{
  "d_model": 448,
  "n_experts": 64,
  "d_expert": 64,
  "activation": "geglu",
  "router_cosine_scale": 14.0,
  "lr_router": 0.00102,
  "tie_embeddings": false,
  "optimizer": "adam_hyperball",
  "grad_clip": 0.5,
  "train_tokens": 406000000,
  "dataset": "wikipedia_en"
}
Below are experts of layer 3 (counted from 0) of a mixture-of-experts language model. Rows are named router (the router's row for the expert), gate (a neuron's input weights, with its number), up (a neuron's input weights, with its number) and show model dimensions 192-223. Each number is 50 + 12 x the weight over its row's rms, rounded and kept within 0 to 99.
After each expert's rows: "gets" lists some tokens that make up at least twice as much of what it gets as of all text. This comes from a sample of Wikipedia text that the model never trained on. Tokens count by the router's weight.

# expert 21
router:45 42 47 41 60 62 50 30 64 30 47 53 52 62 60 55 59 37 57 49 59 43 48 69 51 37 32 45 53 70 41 63
gate0:43 62 56 60 66 44 30 57 49 58 40 56 53 34 48 48 48 47 33 51 60 54 42 53 62 52 69 32 69 69 38 50
up0:46 67 24 62 55 34 43 84 37 38 49 44 49 37 46 45 26 59 49 61 40 49 55 44 45 58 38 39 62 44 51 72
gets: " ", "0", "8", "j", "9", "17"

# expert 41
router:63 55 47 44 69 39 70 60 54 44 53 29 63 53 36 51 53 58 54 30 33 39 65 64 68 43 51 54 47 38 55 48
gate0:40 54 50 68 46 54 25 53 45 61 32 51 49 31 53 55 45 46 39 51 66 60 50 44 62 52 67 36 73 63 46 39
up0:50 61 27 61 66 52 53 70 38 34 43 35 32 42 48 36 25 55 55 40 39 42 54 32 40 52 43 37 68 48 62 59
gets: " ", " of", " was", " (", " is", " which"

# expert 27
router:55 34 39 34 51 39 48 56 53 36 43 59 56 57 66 54 31 56 58 58 51 55 53 29 67 54 56 37 42 50 32 52
gate0:29 63 63 55 40 48 23 50 51 59 39 56 58 35 60 55 51 49 29 51 56 58 43 54 55 46 64 32 49 56 38 40
up0:49 58 24 44 55 46 35 66 40 44 53 43 48 46 53 39 24 58 49 49 51 59 42 40 48 34 53 45 53 46 56 58
gets: "20", "19", "ed", "ing", " October", "–"

# expert 36
router:45 46 62 27 69 60 64 54 50 16 37 53 61 45 62 44 38 59 44 58 40 52 56 51 81 49 33 55 50 68 56 46
gate0:41 60 52 67 60 51 21 66 45 57 46 46 56 27 59 46 57 45 44 53 65 56 47 47 58 53 60 37 67 66 41 53
up0:39 45 29 49 54 45 45 67 32 35 36 46 36 41 60 49 15 62 52 46 50 62 50 48 41 54 44 38 56 47 62 64
gets: " a", " he", " He", " one", " is", "l"

# expert 16
router:69 63 38 45 58 48 69 48 59 43 69 58 47 49 46 42 46 48 67 50 58 46 81 55 69 42 28 48 41 61 33 36
gate0:28 77 56 60 53 53 19 49 40 61 43 58 59 41 57 55 60 37 41 59 56 60 39 46 56 50 54 30 57 70 38 46
up0:51 51 30 42 52 44 37 71 37 40 50 49 34 42 49 46 30 48 47 50 38 51 50 36 26 59 32 36 48 43 62 72
gets: " |", "20", " (", " /", "),", ";"

# expert 25
router:63 49 53 49 50 44 54 41 52 33 67 71 59 32 43 44 49 37 36 48 43 53 30 62 52 42 59 54 45 25 65 23
gate0:37 72 54 46 61 44 21 48 45 62 44 57 54 23 61 50 52 58 41 58 52 53 50 51 56 54 62 36 73 75 45 44
up0:43 59 26 58 56 57 54 83 45 31 59 44 46 32 42 32 25 69 54 59 35 51 46 38 42 54 32 38 57 47 49 64
gets: " ", " it", "–", "|", " was", " is"

# expert 51
router:56 57 38 43 53 60 56 58 44 31 43 60 56 58 50 48 55 69 46 65 58 46 56 60 67 40 46 45 51 56 69 43
gate0:39 65 48 52 57 55 24 62 47 60 48 42 54 28 58 54 59 44 39 66 50 50 47 53 54 54 53 42 68 70 45 38
up0:60 53 26 44 65 60 49 65 37 38 39 46 46 33 41 39 19 64 53 47 36 48 52 43 50 43 43 54 57 45 60 64
gets: ".\n\n", "\n", " |\n", ".", "|", "=="

# expert 18
router:52 52 58 44 53 44 31 43 51 35 62 36 66 34 62 36 68 55 67 46 47 48 75 61 58 39 39 61 62 45 29 22
gate0:35 52 52 55 59 53 30 55 45 63 43 42 53 37 53 55 56 42 45 58 63 54 59 41 54 48 60 37 66 56 46 33
up0:44 52 25 41 67 50 51 63 45 41 47 46 41 35 34 40 33 59 48 54 51 54 61 35 38 42 36 45 59 51 68 54
gets: " ", " the", " of", "19", "20", "21"

# expert 57
router:65 64 41 38 50 35 51 35 71 35 75 53 76 37 47 56 54 57 40 44 37 45 66 45 63 39 59 47 47 49 46 58
gate0:38 62 51 55 53 55 25 39 45 60 46 54 49 20 54 41 57 47 35 63 57 49 50 48 61 51 64 38 74 64 33 48
up0:37 50 25 30 70 53 47 72 44 37 46 41 42 22 41 31 23 63 42 56 39 47 56 38 46 40 50 46 65 49 49 62
gets: ".", " (", " |", ".\n\n", " \"", "=="

# expert 34
router:72 55 42 45 38 58 49 36 33 38 62 51 45 39 50 53 40 71 33 48 73 43 60 70 43 48 46 46 38 63 49 42
gate0:34 62 49 51 50 56 26 53 38 62 46 46 54 28 58 48 64 49 38 66 48 48 38 61 57 48 70 32 60 65 35 47
up0:38 51 40 51 48 63 45 73 40 36 44 46 40 33 44 30 27 60 50 47 42 66 53 40 35 60 38 34 57 47 59 71
gets: ".", " as", " an", "0", "===", "00"

# expert 20
router:46 42 50 74 48 46 52 66 49 26 55 64 62 67 70 45 55 53 56 23 37 55 53 66 63 62 31 49 51 59 52 51
gate0:37 72 55 60 52 43 21 60 53 64 51 51 70 21 57 61 52 41 23 57 55 50 44 56 51 52 56 36 58 58 47 44
up0:57 55 39 54 53 73 47 63 39 37 43 36 43 32 51 43 25 59 45 37 37 57 55 50 46 43 37 54 46 37 51 77
gets: " |\n", ":", "%", ".", " \"", "\""

# expert 2
router:44 72 47 47 34 47 31 44 44 18 52 42 51 51 21 46 58 25 51 44 59 45 71 42 56 46 39 45 67 65 33 34
gate0:30 57 57 61 54 58 36 47 47 61 54 55 46 35 57 58 60 48 43 64 59 67 48 49 53 52 71 43 69 61 44 45
up0:53 45 18 40 60 49 54 71 38 35 49 33 39 25 54 43 37 70 58 52 30 48 40 37 34 50 28 42 62 65 51 64
gets: " at", " was", "is", "at", " In", " only"